Below are experts of layer 4 (counted from 0) of a mixture-of-experts language model. Rows are named router (the router's row for the expert), up (a neuron's input weights, with its number), down (a neuron's output weights, with its number) and show model dimensions 256-319. Each number is 200 + 30 x the weight over its row's rms, rounded and kept within 0 to 999.
After each expert's rows: a language model's description of what the expert responds to. This comes from a sample of Wikipedia text that the model never trained on.

# expert 6
router,204,235,214,222,227,139,218,192,162,234,221,199,147,158,219,194,193,174,196,252,214,215,225,134,230,227,220,248,217,275,173,149,232,204,206,164,181,185,168,232,207,262,181,210,146,172,233,176,234,201,218,236,244,255,205,222,176,227,269,198,197,211,195,223
up0,178,237,210,200,187,195,236,186,241,199,187,213,202,178,180,219,176,257,173,220,213,232,200,129,224,243,221,185,232,257,170,170,225,182,129,225,170,225,185,272,193,227,174,198,161,227,201,203,190,196,215,227,199,229,193,208,249,240,192,251,194,182,216,190
down0,175,250,233,194,220,189,173,193,228,194,184,247,260,172,199,218,217,210,160,207,185,153,204,181,256,194,215,192,190,237,238,185,204,198,247,210,236,161,259,235,149,210,201,178,225,197,203,214,204,241,239,178,241,199,173,245,149,149,189,200,186,174,200,159
What it handles: Cells of Wikipedia tables, mostly small numbers, separators and sports abbreviations, such as | 2 |, MF, Pts, Apps, Loss.

# expert 9
router,151,208,222,180,230,213,192,217,159,259,272,141,136,204,215,184,179,158,153,229,193,218,291,199,180,195,191,249,202,232,181,180,239,236,246,260,230,205,212,209,175,186,208,189,229,201,255,152,194,240,191,259,203,224,217,204,217,208,185,172,173,205,208,178
up0,198,200,179,185,204,205,221,219,161,214,236,206,242,275,147,205,184,208,229,178,213,198,242,197,256,183,206,162,222,155,193,207,213,168,189,189,242,264,180,208,198,196,229,208,203,203,174,212,166,145,177,158,197,209,175,196,212,183,162,270,246,194,229,193
down0,272,186,205,269,214,214,185,186,235,222,156,155,213,207,182,227,114,219,183,241,167,146,157,267,232,181,184,193,217,185,148,236,167,186,252,211,179,209,202,219,183,173,221,223,236,216,205,271,194,222,219,192,201,219,184,235,162,207,193,184,139,299,144,200
What it handles: Subordinators and relative words opening clauses, such as which, that, when, where, because, plus commas after opening phrases like "In 2006,".

# expert 30
router,232,218,206,195,264,183,216,214,197,233,141,199,162,147,254,169,190,138,159,188,244,219,217,222,176,230,232,229,226,251,193,144,202,231,280,211,274,172,152,186,219,256,205,204,188,223,236,210,240,186,191,195,190,218,193,193,212,192,200,170,167,247,196,210
up0,148,197,193,171,200,255,219,196,169,154,176,192,156,198,215,195,256,212,270,202,190,174,212,228,177,170,195,191,202,230,163,220,209,219,266,214,190,209,261,194,185,193,188,217,214,157,228,214,223,223,195,214,241,230,209,250,233,205,241,188,266,180,205,195
down0,216,230,138,241,206,190,182,241,202,160,238,210,216,212,187,216,210,221,232,180,210,178,203,210,179,213,250,223,247,190,214,250,207,168,154,162,155,194,221,201,207,218,222,118,191,235,222,198,227,89,256,239,226,252,148,206,239,214,153,195,185,197,266,205
What it handles: Values in infoboxes such as coordinates, degree minutes, areas in sq mi, UTC offsets, ID numbers and dates, e.g. 24.138306°N.

# expert 52
router,160,261,228,208,197,169,194,206,173,201,202,180,133,187,231,212,193,180,204,208,212,218,187,197,189,217,208,219,217,242,183,182,214,233,195,225,199,147,201,199,228,188,241,204,186,225,231,177,242,185,179,207,207,198,265,199,192,187,267,177,210,231,219,194
up0,162,211,206,219,205,202,187,206,215,158,144,179,211,218,128,227,219,174,198,251,158,219,210,255,188,213,224,181,193,256,254,181,198,235,156,191,161,209,171,222,214,175,200,236,180,177,235,130,215,232,216,198,239,198,228,255,226,222,186,202,195,211,240,228
down0,224,183,173,272,214,208,202,177,239,203,175,233,169,218,186,182,180,219,197,207,170,199,197,221,201,214,175,147,248,181,187,258,230,190,173,210,151,187,208,168,198,160,276,232,263,177,198,256,197,193,180,202,186,216,233,161,190,167,203,234,215,231,178,202
What it handles: Standalone numbers and scores inside table cells, such as 0, 8, 136, 2–1, in sports statistics and election results.

# expert 31
router,176,208,238,228,223,170,241,170,176,224,175,122,192,221,206,238,221,189,210,241,238,219,205,185,199,183,247,209,176,221,185,199,232,212,262,217,186,225,204,209,209,220,202,208,247,208,196,177,259,177,190,220,214,210,170,168,176,226,240,144,195,233,155,140
up10,214,197,225,245,254,167,217,166,213,200,230,215,174,133,152,188,245,198,199,203,175,142,226,207,184,160,260,199,183,246,258,177,203,183,221,177,174,246,218,187,222,179,244,208,186,183,226,201,253,196,185,158,187,171,220,194,210,210,222,241,180,218,186,206
down10,215,228,213,182,175,236,229,177,201,182,213,183,190,231,244,163,175,204,148,208,182,205,200,214,222,196,172,232,189,218,217,222,215,214,221,200,205,240,187,227,222,276,206,195,205,233,159,190,235,197,222,224,209,219,192,192,258,230,196,227,205,213,183,208
What it handles: The word the before names, = heading markers and blank lines starting entries, as well in as well as, League and All.

# expert 43
router,151,209,214,161,230,216,239,167,199,226,251,149,163,159,250,189,222,244,168,215,218,209,238,215,154,186,228,236,210,250,241,220,207,269,231,184,212,192,157,183,226,220,234,192,157,168,229,153,188,191,220,198,157,184,268,165,207,190,211,205,247,264,164,197
up0,180,253,200,243,156,192,205,191,236,218,186,199,216,156,206,261,195,151,176,233,232,167,246,188,191,227,200,207,201,244,226,131,189,180,215,194,208,152,239,230,221,241,211,227,253,167,144,220,187,158,201,229,158,211,211,204,201,213,228,184,239,159,152,256
down0,189,243,233,209,161,243,195,186,159,170,207,177,121,237,171,203,191,199,155,230,189,173,206,186,181,161,182,185,235,175,219,133,179,191,182,232,176,220,165,212,197,200,173,185,204,202,196,177,209,145,207,189,224,211,202,244,170,198,242,183,224,148,189,194
What it handles: Four-digit years after in, month names or table bars, such as 2006, 2019, 1932, mostly in dates and date ranges.

# expert 32
router,240,204,216,172,210,187,233,219,154,154,238,168,179,134,281,203,243,168,205,263,192,226,234,223,199,179,230,229,202,209,215,225,252,244,179,250,237,171,231,183,219,189,256,195,188,194,239,258,197,189,194,200,181,218,170,195,217,215,256,146,204,260,183,205
up0,193,213,258,196,223,226,171,180,176,164,244,186,184,190,197,209,164,277,239,199,199,158,164,195,235,216,170,243,193,170,168,226,189,233,255,198,226,234,161,218,184,225,232,213,152,184,155,138,212,200,186,208,228,200,182,195,237,203,215,191,228,143,191,195
down0,216,227,208,175,182,187,194,253,210,160,259,241,156,228,199,158,179,161,185,181,194,223,221,216,171,216,203,214,216,187,125,157,200,234,217,246,166,227,241,226,182,211,202,178,228,261,169,206,182,199,191,185,199,210,224,253,194,223,226,174,196,180,251,168
What it handles: Commas, plus forms like ), and ", separating names, places, dates and scores in lists, e.g. John Boland, senior; 6–4,.